From a checkpoint of a small mixture-of-experts model trained on Wikipedia.
Size: 12 layers, width 192, vocabulary 4651, 21M parameters.
Experts: 32 experts in each of 10 layers, 144 GELU neurons an expert, 2 picks a token.
Training: a variant of SOAP for the experts, 495M tokens, 7663 steps.
Below are experts of layer 5 (counted from 0) of a mixture-of-experts language model. Rows are named up (a neuron's input weights, with its number), down (a neuron's output weights, with its number) and show model dimensions 128-191. Each number is 500 + 25 x the weight over its row's rms, rounded and kept within 0 to 999. Numbers have three digits each.
Before each expert's rows: a language model's description of what the expert responds to; "gets" lists some tokens that make up at least twice as much of what it gets as of all text. This comes from a sample of Wikipedia text that the model never trained on. Tokens count by the router's weight.

# expert 24
It responds to: Prepositions, commas, auxiliaries
gets: ",", " to", " of", " in", " and", " was"
up24:487502496496512505466508541531469509557517520463529481508461495485528494471500528494530511523522490524516486460435473505501496520522467472496494501532470505502464504508526471528510533534547475
down24:506524527492493483494522499487509491493503492504523515502485533441506457488496516536496525470526454481485530535494500513499520484552537510501508454478520499418502470521499497485511502486471481
up25:521500513563545470485500461545497479521492484504478510464555514488527496556518543519446487457506505465489492484514490473485516465498504508516525536470529522458558516514458489525513471471486505
down25:490527492508496524487469526494452525528482498479514480499496457539545511483494513468537491547504497502499451506544509488491509566514475514516483515512493537495508523492491475512479520538477510
up26:482517494498495515497485501438484498490467507509441518531514493523490500490524482483478498466477488501479486482479474468480529515495509490505522467527511498471472498502526513512498528521493468
down26:499505483505496493476533533507551501552475528490486471531537534546511517445492524500480527495496479516466480497529494478523545470521459484523508488548499481486489440504495456455544506475521481
up27:543485500548560498523523503502489523488523463451475534510536501508517559475516499484475515501497528499490502461447472487491519491507501511453510489481461518471519525556511522493556519509505483
down27:482491495509469523491496460555516519497487510459503494489489484463524512498502509469531527498500508499456503504508451510483497492523530501522507526454486489512497513492552498550457524484473525
up28:502481465465543485467496504501504507547504513507469501444502453517465534482531506474484501478483517492485495464471501500550439543507466500531471520509478501494530487497521481511472497511486501
down28:487486461543503517480472473530490469515524481501543516488479468486469491536462482491501512498501525483549460521475539468486490501512498528528474543496479503515503491504538491515504505493444480
up29:460505483514512517474477490575482463436539468499476526482508518492492481450515506496517524521516549484518498501462487523487500514511489494496513518516447511520486506509534541507452524487564536
down29:482516466482536502482503488486496486482513519541499530523523453500486502551433484519507509500511431502503460472527479528508502511492453499504574520518498566522550488462522503528505540536522493
up30:516446462500487514514485471487562536518548500502514501513540493461499440506514486499446503470476475470473506496484503507484495545450504485489530522522505508450452474508497530521532484488493468
down30:496507544524497515504467516499465510489534488448490508488502503486481486514473502529506509497479504565525397497511535469512472495495490480506496481497477476522525507506462523490535533553487480
up31:532505513526529515502502500506460471471495509539488499498504486504491493529490486458475500499463531489547472497515426502476501524479479518461513506523470465484529511486475519504510508501541464
down31:509517496538468531540477492514505488498433497507521522497504476476461479495507433388535534506501541486520471469512471492469511512521482501516522479531512480483483518508524532497490496504503531
up32:491501520511473491494482459520434503513449488508519487507562511541482489475515499501450509504492497457508485500504488524497548487530520477481520491508570550503538486536442501539518514477480505
down32:504488488505502513503476466466504479497529514516519484466480511505534508467496491453514514502481572547514467509487502513526473513473503498505496504517496460479468509489467491507512495500541524
up33:478514514546501542521486491487488511510518502537442510501468439493451487485482529496535518523480526506542482472476501508506477506467444540468504457528529532483484481496561511473485533517475461
down33:524497499490502497503498540508488521532480521510495492509510458464513467506482491546486499516491492505492490518475532515470485483509510543522526576510501516537499453496455482489476467477503500
up34:518501510546485509469492454452531480530485509521467510492537498514499485490490532486543502528513505520492503495475504530533515555507492494509476497453499499452561457549452522512573501522498480
down34:512453526513533519468502501512563479525470530506509493500472571518435518512481458542580524517513477518466466508455521500478478548535519476494530463481448477515504450511511524474477498528459485
up35:508503518459472525503466489546499429481466461493493487514515541494548496513505501512504572486492530491527489507483516520472476482514491490507493538507481513539520493532532514516451508490545529
down35:517527537477484511501493530482508496533478472537506522513518509477508508481459499473505545472536483497485531479506484490484545490515526472529484499474548502516507476544514515517520465472497523
up36:531486509508513527487511526518494514525498529542500527499505537517500501513481480534475502480437527452465497497495471501491503476529471517527418496519515444522518553462508504498500536479510495
down36:527520534482509514494494500492536546512477548496477486482493498486531500495497516550479488490474473459466521433516505447500514452485540501494489517557507494503520478492493495553527502494452491
up37:537530541503528487528498472495491518511477475475513463477536490541500521500529488521480491474497485494464495480501493522512488494521465500496525493475497524515449485548550514504552497471465491
down37:508503488553463468476515495474497482546462477460521487492477510499494514525431500501459513505484493483535541492530467542491484524512506505507498490501564481492531447499532497519498540465510491
up38:490543481485520537503468495537508484497465499486499527442509510520511537520509497526542537534511499534541485474526496500506498548502496504539463488477494446493471518466481529522460522507530526
down38:493489491493495499502463503450489527528533515504520530512465510515513529474518507466490520485469465471532484494517450507520496530456466500520536489485487527489497507560525533517526544497478512
up39:501479494533462489496504492508481517483471498475482547495518506551514464530490522531484497483505502519498505499476512501496520499473489495490496510502462501486553496450493527501491520504480496
down39:517480506561499488544486542487533470511479527494487465502471490476512496470500526487493538543544496486523547484511479529499505550447506534525524468527512484456492513515477499479510499493508490
up40:480484498491531520474465468518477462487492504491519501522478522490511562514497501529513445518496512494520491508499471526525488512526466479484522498485512488553524480533545496537550523497486500
down40:521504452480529480537469501553504505464504473504507545532454492510513504509468517487453494486521472474518457514497524470481514476493502498532460466503444548520471509491520523510530493482481523
up41:521515479523537527473447522482482502468483474516485491509510514514495498455502459500531474486546521502493508480539494478462444525527487489499516493522487497539467516507501504490501523540500473
down41:534491518472501524513431496567491507477557490543495492510523499516520495469509500499499508440524505498486466476510480468494502517514505471470519490523448524500489494509456499522447518509486524
up42:506502503535485520473492493531505479496519514549498478487489552543469451473507468504426469492522497483508501507492468488478511503470512479501503512504505493510540474498538495483483484495538491
down42:508490456497463480474512495515460541483488465481480474467578497531556504511472545489488483503496511497545501515532520460489462491509490512521519522512513516487474521463507520495469511466500470
up43:519477512484473514527495494507522524552476470507519508446528447499507540512489532508496487522487552504484493504463486548485449528519465494509513533523509484479509503486513507496506526532490501
down43:475472502503539538514517511542465517477510507520482510516516481503514470473507484484460475490488514497547551534501556503478516486475474528517457470510485531507524513474509521498523494488531483
up44:512447532524492492416489499474482514501511493481489540497513512486485510516503495538497514512524547516551496486531473537501488540559497486493496475501467518541492488477563495502539534512487508
down44:509495497509467486509496490468499446452520481502469550490480486497469516475520495454547494492495528481504512523500547551530506493504484491538461539484490511489489506506492537507502485521513485
up45:511515513549469474495443469496498499515510489466451487556521516515467519499516505508488469478535480484500490502506486504531565503523497491471519454567528525528551493519452520487463507532493490
down45:514452459533504447506530529464515499461492553551473532509493492480505489528538487535478532486487482489489517464518469476533472473503497529469491501498498535522475496502496496523481494520505454
up46:528489517531471510447478472535550505490422508510508540458506484524541492525491505533514501462457509496480495496514509496480515494493491496494475502510549453477462475516483478547534537514482511
down46:510501526499495468508575480527488485463508483493523558491526495521523446505477498521494460523524465528547478491523539471473506506479503493510474473492530497516528489534480521512525495482474525
up47:502468545556521510436488472489462517498498474507510553491502480529510475542502478508508509493527520517503512465546502506498513527489484461540463531499487497467506563446495528514517539485524523
down47:493498503489512472544535529516494481465506507537505493529539512490504528482525488519482487481485467507513515490519513504561526490461496555512493532454473519495499509502475486493494472515478512
up48:510492525478552521513476489514482478539515480536486491501498498507500510526500521497510531485503489520554478495536510480479513527489455539501518506482488465515493533484500466499514521457491463
down48:510489530542508481481436516526495498526509502536551514501521540497533516497507484489485523472509490463477514452502528541464486514508517503504507479519534534479510475508455481479430555536511466
up49:503481494501478529491500499485434467526499501534478501470485501504498486492499533509479510474520502547509492482545501492471447428528484517467504460511529484511534517496559539515486535486464461
down49:500517438501487527505495481499501494465558473527519525462478545523507492477499472528532490498485506481506447487487464496484523545483461490499516511485533506547511535525479531507501494526485413
up50:510525502518533479541496449503492498478501449441487532460480485489462522436507507565511516523496541534510495471525478465512545505456477508484525504475545531518478520507471481502525508492517473
down50:477517497504457536499477507538478491486512487515505457467495478504470496482495530500490521497488516532506582523521530538513478500543475524491482481495489526499476490455539517504517513533529535
up51:523482481504491483493494469448483509476496462563494487483519488540450539490508499504497519486482519522563503486511488529496483480461492552529488489483512510472475507502466505516474538494507503
down51:541519491483520494514489515463527507516580515471498501537507526533471484460507515490479496538527514464534479468497513537495505490480461505508496512567485505470503502467475487504537535499509478
up52:505506485523549534484493478482519523486470536533517499522458499525499481486516478492431467469515461502489497495511481507488528501496480445462517473449494488485485499469495470529523523512522529
down52:452460534512525535512511461544461470505499508484495426459539479474512440538489498492516493522464502525465548541523503517526478530516477488523515471474487528537496502508475479509524483471472530
up53:470504543465472486514543504526505471483454510457484505528482509516500539536512530534480477488503503497509502493510492503499540493469489513467475542491510535493533529513452486503477503493478517
down53:466514504512486484496518497524494478521510506500520494499489490497486507508431497506482506501514509459504557530530528493493519508527489518509495518536469518525495480480481471516503436460484503
up54:499502462466529508536508492485495535538434521489510497517509449513523483481524543490475472474527477521507496498529503489468477541547484520490510493499546435438461493540462461529530505518463493
down54:505492532539501503487509513528498474505514529510482477503454475527502524484453507521482485521484492463494533520466528494486505454500553518508501533499459522524529473452468479507495447444479524
up55:509464494487482537507511514493480509482493500512500496507531484506497509534467521517523494557531477503559494485507485493503490494559498485471491536481511462489529512513477490511490501493537519
down55:524464451520532485504535479531532508504517486524513553525458455533540482480481478534475513453514515494458505502462510470462559455479529501508455479500541490477480533521516538501524514481495524
up56:516487475483505509495474498512511458463445498499504537521490465499486464588498545494473513500524538500531493504479505501508494514530498493468481498518508530515524512482551530532498481443474511
down56:465509522483501521526473498460515535486494522486487422501475472501506515560467509496519501517498529491506556497494488507476451511487551468530527475445520496490458494466483500493466518469532554

# expert 31
It responds to: Pieces after name capitals
gets: "es", "s", "en", "ing", "os", "S"
up0:484505497524506515501496535484519480502493469471433494521491539493497524498490486473524557519494492486512480496560493533515491476523493504464512545493469531530514566466505478506523528512521496
down0:533493516457534486492480480502502513470500473541464461490449496489453557503536512496483491515470531493498498519510502493472564522469503511476492511480479513465521529518516514487545459464548522
up1:509547507511519540539507502473458492491493538474488475505495509511532511508482542481533505516510458482477491488484501503520527485470499489516488503468508498492523526491511504523505504469491506
down1:511529519530545508548500514495520431487496491506528496494497494498485505415451513499536523500527500498490496533509533552514485510469505510520474505469466512479501555517494471484491509474452539
up2:466466516518467503531459463492542475531525507467529467476514500495467473431536488531509496500539484470539471517491516510507511531505506506544473494467470506520510492503531533512512513485493510
down2:503494506504471432535504478568490442504521544543483506491504492502487470492447492544525516537517523484485516503498477514496494494522515522486488527467488457502507493491496478484499473521466493
up3:489540515520492532502460515538532560516486446542542541497467476466505493512509495498500512501475531496526504519531474492494433501503456503481510496522483514503485509538525540492481480476472493
down3:477507486526549509480494496518529475477501530493482512453515511470456500520527485499529488413478524492506502511516500497547487515504508530479494488513427477453525509539504506507458497456469520
up4:496522535493506511518498508491475465505491504511464439554495506513505475481529463457503514528470478527495459512501517509521536507487507518488481475509484524528514492482520468530486502490539510
down4:535529473523460484483535510483438499548481514493529482470509523486444498474504525551464489511458487490536498502491510485506508497497518469512477500504515492516477501499461415525486542553531554
up5:528506533520565496519432533515473485486482494504508462513516510501502548479539490494485527453536559481506446499507515511496520503511450458504494549491501472517434464490483512531490531492491459
down5:514510505449487518526517468526488483488484561550492527516505507493463503491500524478497493446490502500492488507542471490466519442499535503489519495495513533466500490495492512450531482457486529
up6:463487504523486510525480502536491496494503506477535546509523519470508508541464481489492526458495497472509504528570486535455485515524473505528504482515483508504506503485473533504497486479492483
down6:468488498519499498509473551481467556507456482499508504493544503499499509490506507512502478448479475472507516457528511538486490528508522473483484513467520494544471469478467498516477517478515447
up7:522524530455466533511552520560502522483491509503525480524526494485523532500529525497502503531477529531520478505489524547500484503467471502495524421498514506472499474491509505515512523522484469
down7:448473476477511519478526480474557511501505485515481525501475487538504521523469505510469504480482498453486557527492484508496483543523498538479503558477474500460484478499522501551444494502482510
up8:517506518525485484485490471506464503528501474537484491483515473534541490442471494484496539488499514481522464493520490482512485495528426485520517478512504537523496465501533496502505528497498542
down8:499573508515466470506504484517459496477576496486482533550553504462515521507519539516465474496513488507506505460527529483536517496490466481527464455509497492514473442513502470446486493540481492
up9:461493500506501519461503501457494504470495501506502522467506508497519458449478497490469530479518511476496479457534510497488470479506489534529466477524444494516474471471500555509521590507513506
down9:510492438525486500499494516458470452496504492514519484488494477500496493488512519494482492529458488548495490493504522527488501547468513510497491468507489501497531477469474520539481483474550527
up10:498546534520523504456523463478461510521473503531469501493510469521454487460485517547486488462498496527532461493501472538488500501476512505504534467483493479511512491493471513516485507499530492
down10:546523462532493531470492491521481541483495505485508489506484468502495545491478515508543546531515500518537526525538471489495457525515467505518514541501493497484533484489491525547473467481466497
up11:516517568484511519484490502465503471495501491502525487508521495532508500464528545509503502469488494500498501481480488471473498521481518485500497483479458495514492475454487493520523520507497561
down11:523494513482500506535509509498536553537486505528507480483477480480490436491475496515515516509511508476500485506458481515492484499482457482521525472484532481499503463462498513449498466493483528
up12:496545456515517520477525502493491454515524483513496512510500457479520529473510478557501556538501500507521464490506498493469516487551500463480511512473520550496497519496468527519553485523463488
down12:494525531496442478531492489511513525500532508543462498507512497506457513511498493451489481497465538507498467485509505487509533520508507490512481521498465495466488545473469511496483522488493450
up13:539507551476505541461505561514522541511504482467515487518541473467512445526471499480446508496441475497515494500495473478535495502507471491495504464505478533450504553478491526495522499526479501
down13:514499534512454509512519489540522503526547527479508457479492498500484506500491467504496486488539473475511513508506515502533476526552517502496514526518480539511495502481478526478551527533494484
up14:493492473566510540517505500482511483502488465517465487473517518555442471536492512481505553483496522537524454508521476477506495494508468516508526492519487507483519518463474466518496503517547499
down14:457478516511493501524554496511523534527507500499515488486517524505516465525499499483480477531476520485527535513493514504492528504493494487533567484473545455516517462520522501530506511545495488
up15:507500507538533561545503506507514467472494471481474528494505520513514494492488506535509505470511519469500453522474495514504458549481462488523515542476537518530499499472497513508521465503485501
down15:500459529496491475485523498486491511485511518490536513503491474482470565496508510503435472484488490507504505473509522504519520509493475480485494503514511494528540468506481472532520496482559457
up16:498528530488514511518490495517437526522485460522470509525513480540521483551478497506528486526531502507504525520488493539470502506487490439531496457486494524523466509493547516511485501490506534
down16:480518511507534478518518512532510465516559478478490515513491474526511485506505495498452477505518518517511494515457485478502485528482483474505478516501469524529468517482552483541504493519506501
up17:501493514524452503526511506484466560510459553494528494529522496479531520491487493536515530480493521484543491513485442559467531473499447505491504461487529502516488509502520499505463504490449502
down17:482513508515486538513493515513492477510448525497543521479466488524497477500517491481511485466517508492505474456527505512521506501501493475500509511474455507524502498518504522459518490524511504
up18:494527512500526533496529497510555519497509473502479485485505461524523476484500551471480543526545508460494500496496484503535465493505474491499502491524564499517490482451508495491507536509497490
down18:527505518481503500528504494465544501447489489495502477489485505531506457540442473442505463554497499482504496487541491510512548449495508491500465491492566470482468493486491519437524534522500508
up19:471531472516510494501482505517490474500487470516519541511558507502534533534529500505488498534482441467506491511448493507465527497509466504520521497476542524518486523472507508504490518456497449
down19:514484492458505506470463502506464476526512509495465505514499511493496520524498508489517546498520449522463499480427484521500534508491515525492449471535501505473484475482526518517546516480518474
up20:491512542514477524483523507545499527489495529499498450501562482530495505487512520517437497481490514475480476467507514514504527510509514492482539488493466531517524511501505458508522542517463491
down20:488524476499459486509492496530489534532526518509501464495495482525566516479518477510491522512477477534473472509530505498528472500480508506450487490507504499459495489524532474488536498528551510
up21:476490489497489529489492462507511504497503520474528489509534479501525506480534520495447523482455515475528500512533516499506483507485477457493469532475495508529501488508511532500558521518525462
down21:465528520518484501504544544517493507492511459513471542500518472514526497444496519489483454507517500532519474509533533469461486575498430517494488502454493499524486479503483480492484470511494517
up22:501503482480525507504472536474488503543481460521499502492497505491499506498485484508525512484457511537530470480509492466536483472536500490507538518484467478484522506505451530541459501505533503
down22:477482460516489539526517534530495505506509526471477510510502535523528451467488469503505515494477483498525522506511487507531520511449523515481531470496491533594566541503533489507526527486533522
up23:485505466523481485484521446526489515476457483493487507526524502485516474506488498495487540508503505534501474480527545461515507493441553519496507497513514521472504515499534527519509541491482509
down23:481450525522513481526475512491470555493458532511510468519539505494503510496447489498504506462471500502515488521552487502466506500522504470489465530528499512467535468461517474494512516487500526
up24:544477492474476497524484461502531528516453472498449474518541475547492501492522525459533499505486489505472538530484485440535530483478514499509515489466504511507558497488519518500515497497490487
down24:520533505483502509472536535489504499473519460528522444519551504406465455486511491518505532490425471495495442506500505500480516513497497453471488511535516499524522546522510513507528506541482483
up25:525481478495509534516446520518495443473514500495529522529477476493488465486494484518480528482465498451528465459555507471492485498474499517466453457466501505517481508559517490507514520514472449
down25:475526521477515503505478492483500494494467509484510484476502517528524470522483518494506504526503528525527537517464500487503447434470543543453538474484525504495434470527504481500510524492479536
up26:482502522471495526515489444491481523507514472496548536494505491506506549502509448539477515522470505457496510530508502482480515490476492520517501524478497525481518504514476579495511520524503540
down26:505529480491501502502509518512499481449471493500497470462496489523487536478475498520509496529465515501527504539486483524497525508482504496440511475481516536462527450498464491470517499521525566
up27:485499470521478521485541460577493476531494455489471519560486494513508541550481520492516503501528501453503499522550487477523486518503486509481528498484494498481499515493508533508524452493516541
down27:494493504473523520455488541519511504516509501462487509509492484520521574474480469499505475574525505503532468499540462526451486506478529502515497531469543477477492502492579492567468505505513532
up28:542497509499505487521474500524511529493425490473527501481522516514543542520512525518493485510512503437533465492493476510483534488492459482500502486492515507479473470518504522496513472481499455
down28:537485452561484510488480485502498503528495493437489471471523475518495499500456523527504521477482530496541435493480516515512493502511484472521522480535507508468506450499469527490509499508479511
up29:488473502490508549507481519470498468491507507455521547525459495525458485514499484466470511464536513455490493537485477496523522500495466461487557524452507499500502490475495486526505510567525508
down29:478502517490504515514476527545520529463513513485467506511508444476520525502500466492469484528506483488506466533507552465497512515525533501502514575460548510509495492455474506525472490497521548
up30:516525461536495527427440475498469437512502480490475555465519509509528537515493531499494491487517499526540498535533470489530506539499546496502505504464523515512519535484474523512538491514528507
down30:478542463482556461504496496534496442539509516538459472481480513488501504502543484469510527481496511498498493521480483514505526505490514521509509520490495486525467517469540531537540472528490523
up31:480507482531489513470490502441504496509477483553498474518520455515529521461522510476489512483516499512511482553491519539483543473517512519477491482497478504480482506459489500511498496523561485
down31:475514536495484517559494506510503515515502552478505518490476486465491506459491485499486518479472502500519478481543502508452503444489478495524447490545518466478505522549528453519495507511465507
up32:516468511455493501509516491492515478511501498502495519500529511498531542491534549499546517491502491467483480510487508556497530535509457517523498484489528466559532463523480462500510508503481494
down32:505517501462505468481518472467526530473481469506512494506493488492478514499520503495521502502527450533499472503507474497489490471467470511485521519505519526526482507500523482505481532494498461

# expert 22
It responds to: Mid-word is and z
gets: "is", "z", "i", "us", "h", " has"
up8:488505539506511502518473474495456480490518507455455495496525503477502520518476469505504485506469508498467476505535482489518498495487489480522506506490557518505544489501494531505560562544500489
down8:470539470516531504516516513494479501518474471540515527457485527490511449496508498522478497467485551498453506526505511478496545485519492479490571518480526498553468521477505472524486487481517498
up9:525496496516511518497516486488504478510536495493515495530493480508466497477524499471515508456488543500481488496503507510535526500503494434462483490469465504534483449534458524518572531524485478
down9:461488557493493513460544511513547509499524483520474544473467486487487457494495531542514524534510521516494473505491500520516460508517484463461505477476503501527509527485505505454481534529535504
up10:499510525491536539491493499499471520510550468527479505502516485455459482569478532491499500481482491475482499514524452499498457539500496479501495464493486458503494505534466524505532507489519488
down10:507506492470517542504497502538521521495486508500525481501504476481513508463509516476486444458484469507515462497468510505500527527483518483527491496476490518491511487498513507474503470534528507
up11:521510517521476476471472498458474475491529495512498550460488500499487446463489441517480536500480501504510455456493531476487483536491487483507486495491498517471501517478515535535521525509484492
down11:520538495506479489517461489513499458468511477496545547521536510509484539480488510479528488498491514528510453477525528466431503509489483524481486491486469528489495561502526499502476501511452561
up12:501479491488528499508472492504470490523469504508517526491529539509551491446506490510487527451497533443482517487530527499481466487473516492508494516490488489522495521496500516504518493516529477
down12:509505520483530496517518462486521523515414494478506515477516483497496475506508480503501521516505498463512521541525493480510490515493535490473512498474498526463477518482511493497466508475496498
up13:482479470459494508472463491505479486509458512454514523485528478467505489476549498484514566462516454479529494505527476493514505534497484527499487435504510470505473503519470518494485516524558489
down13:511503495532480554487503491466456521476472514494519492505500497496525492531499501506467528516539485513484435536464521516481498525452526454481501499508493527470463459522495537479546523515542493
up14:465514482507523519466485479501542496474493449508470544507509506534485503467540446506483492535498466519499493491505502543501540451518517491529515476490474514506534527441496531538496503504526486
down14:525529504473506473505511474466528504521481473481537468490493490486551515473518523498461504463506502468513490484442521525477489496517477532489504484508463498511555483538517494508528501501499488
up15:517480513533531560470518482539488497534463531511498505495522468530493530516529537510452512480507538479529461519480518501496517524488495499492500480452464461486537498479472470526494488479513470
down15:495532481511460522467512488495511505507493534497481471491479500502489507522489554516509485523506503471481507511435479475477460483486470517512516511545405501507489511481467554517532465544483479
up16:514491467511495480458478528532525543501490503484519503514496473490490478501498503472481493502509435473511518483521457495542488510510469522500489489506448487512513561457472527496519497526492479
down16:497475517532503463539519504508484499497541522511463519479523501486501501509490505517487508506494508527539535525452513482551537445513509530490494507532453448492401491536488506530510520504505477
up17:546486499508512499441437503488505491489522478467523554549521515512510441481523502507473505471507502514495482488545509513488510479494478465482525440502456441516467474484456450508560500525483487
down17:498467511489517513513501486509508556445487473485508493505474514495487550486468501488542490481492541469495515497517480507536474499483479508475499517511513494532468481536502497454507509476530510
up18:505502542528476507482492512525471473477495470493513540532489506498528503497554492477478443505547538501490482523540512532515491440471498510475483534510493541538497507465494487532491502495480493
down18:486519510503487493514445506480486500532510485475463543550507543542495513527489517537491520535524460473480494483508495513541458494494509494468498477521509542513514523494458499497480534484489548
up19:522512488506503521491486449477485494501515473442497502513486476475493522465503463480480511515462490478467461515523509502533452485491490525488460498518453500488506517498489539508511513483491500
down19:486448490544524514455553483494473456486422478469469516478428481490528490472519488514523507559480527507495515522490518510509479499513477496488501489523512512492571436488503526510474467507532526
up20:486514522515480525525480474537490488518467494451506534474496519511506535496479511523482482525504481476483478486515528528531503495521475491514536493545511527482533539496484487483510493511521482
down20:477512496481488499522500535462513538509460481541507442479500520465478522465523469509519475527449466521509520539496490493457483506495481481483515515480475497507527485509504534449505494483477489
up21:492520516487500522465473496521475489483534528477482578517515483490498487482431497505483493478447461510475507498514510502529474539441538512491542486489463485518554527489522507530514525497472528
down21:505505504459531478502492487486442526499477530524494485521498512514508513490535546483531529533485511512489515518492447496562531535491559499542474450465475486502514512468480508486483470476528482
up22:559530506505512487499494501526494506514486479503478517519516440538473487493524518511488506468472533473505465475499496511521456495504524516490521501491537524509492509525457480519511537537478471
down22:526508499476460472512489521480510523474513523496566514485510457543448482499475483522516500522515506542534504453503504493483491516497483511515525506515517492507501508559494504571521512493464537
up23:477516538553529513548473498523539470546506478520449485495486501504517513502515562508488487479512506476472471496465457485511464517472470491482476495476474540545517472530505497510501540515455486
down23:494539534485499484527466515529470495473571503490528509498484512490503490498504468521521463483493506460497484483486495494447498490506480510519472472445512538518520477508515509528492514532506523
up24:462534525504491506531487469481463518529483488481458503499492516521491543462504535489432499477504492519490491494471494508527507477526511447490498535484485530526506516491464531512448509513508506
down24:540494523520488507484524523504473500477539485484505497515502519510435476515497498534504503480483460525465527528493489541563488468515503507465482500519480518530538526507498504449539482473543503
up25:529489528489493535461486540522505507520512480541521505505516462520508469523486491477480544492480457488518507509514493558477482471530469476513493508498462501494480480494468456500526554521528510
down25:481470494457472522517503535512525488497507489541459527492501456484490522546473499508509500496559449507486503480509502506413475542498536518471492499531512507491516489506482551502518542480520492
up26:522514486482485491504473501467484510473451481485526498455517512507475539503537495531497496494481533526502463504518463508470545501522489473482528500508571489465469477499439515503476529492558468
down26:445539517521490500517477475504504480491550459502523482484522492493493479519505501513520512426483528469496474475450502494472462466480515502538492487523450450494488525505450476492474495515475451
up27:510547500480429539481492449491558513495492496458493506558539528525508515491485509514480476498467467504506460500494458527535523514534469508469505437532509519522486555531505528509486513487473479
down27:515528458512509505516512485508485508479501455468504475512531498542476475507517534535459530451511455557530497518479505489490494474513485522466515523530464479470464503505516454539525513545489455
up28:497513505468492487478503475494518486500526475504540547450489449494519438511483484478508509483513502510509499537505546544488478503505489490510485505504463530500494478461521520520489492471518530
down28:492518502509524506529505503530450469520503485520506515556475522481503490525518485518508480483456500515554476501472496487517559460469499458492478538488526520489532468532481504474518525484462529
up29:524472478512514492475513497529502491489564481538463504516512493526466496529465502555469488513498507464517453450474496446469512496504487466506518497440491511479536503490476526515478501484478497
down29:500522482516481515518533483481504525477505489504512490508490477517488522468515498501502513497469533511524469526466509526541537519463483512493476466513487510485519496498516516478474504513482475
up30:470510538494443506491469469491471453553480498494490556517562534540501542516501530506509497508486540470544424522497386483516520492479488515504554471537525500511526480500524482500473489480506453
down30:490485579465446514499466483523483556524536475472543509525523505473478464517526523502490518525471513521487511487514460496460507490519509495508509490546531474467483483466529495514508502515459461
up31:523546492508532522513476493483458437536508479529482482515534490529476493452537527535519460486510548542453460514535520471478505497528498471526525496503450474488510478529516472501556516532507510
down31:493497506485509541522504526567505518527504492478474507544484543476509499482480495462488540535540513488520480521480473510472495476506465482486537530478509484443506487469528483501488493517508510
up32:467487531468459527518536522484506510569490453504509536500515503544488538528494538478466503538526503443502490519508501542488510480503447519521519547489534534462508555487490537506505524487480507
down32:510479539492460513496456494538517487486552525496517546541517512480497511470515496525505493511446483464467502522483513527563531448489538499499492500549493501507472499527479519500503461488496521
up33:496520512473453477499485504488505493494498456507459501507526494491474506479539480519528505534513551529539486471522455493553468516533508489477508481530552485520496476502492538534517513550541460
down33:490512522513517497492479508515511490440496482510482494494493517489513481511523501544503494536482485511482487503466505492477522517543531508547518495562476556524503495488513529528532502494461478
up34:510499513497487483526481492481489495506547525488442500516541489524496515501495464540508506487495437509516486475519523500504502521532519506503493474489485543536509455553505500518493518467483525
down34:499513532523543511514476492545474506522466502490512462504520511493487478447521480493526545523517482500523468525531485479527492480468491450480537472488522467487500464468545561465473497472522486
up35:473514531518505484507504471527497498493481516469487498524529539505470501547507527441486504509558508489507461465504427507518565474493495484496512481506485513515492499461476508505509507496514482
down35:494488457493473484543493506513512545528506547521520508453484493506466512472523470515512550508504503539488525507539493494502490465516520480504497478479482517515501527469558518510495507452541521
up36:503506505480480507505510482462542542475518505488451524487533497474503503524531450534514491518502496509519485488488528539527486517470464462521504510542478508538561523456492471500472509479560484
down36:505507474484476517534479479477502486527494541542500473496471490457493510524511485500509501505528460560579510443525495517477493450484447503470553504457512473476509529484509500476489464499527519
up37:514498471484507520480483502569508532497499456476452550501494501512487473525490467518455543525478485494566495470561512482523491495502456555504533517520494479472462519534480517485495466510500442
down37:478465510503491503545501491520497461528542513460557465530461502518543513502524507467493515524479494499473503491522492521466468475506473544549483495547472487499499510491520529496520445471488502
up38:491485524515497523465504537522480483471514522476491500537536512486505500493500474558469539511460519479530462465515459516497498492529513503451488470492462520498476493524458498487475524511483494
down38:510572501507536460501490488501478525513507542507525479471490451494490533527455506533501478488489491508497529515542537470515516473524532502493540503517515479505536509516468469531481500419483494
up39:548482486534485506509515540523508529530469451511501528476540500497519469521476481527478554470477549503511507484508504527497503479517488501494507478512504499477485507499482460508498508527507485
down39:515500507522503489534504496474507510490522508520458495500454491525514497460510455483543530521494508504490518489475476496456516485505494513500498528482518489507472454481549527513461490505483525
up40:461491452460495529498490482505478451502466521479477517503513481488498505441505523512504502526510499486531490493520483495543498513493490486489578466505527497498479526475485510484484545530550495
down40:494462522484473495480445502513472462500503508526505495481457527524486491485485481561486481504498480492485480508456504476468502532511498502437533545494509477509523467518485463490509486518512490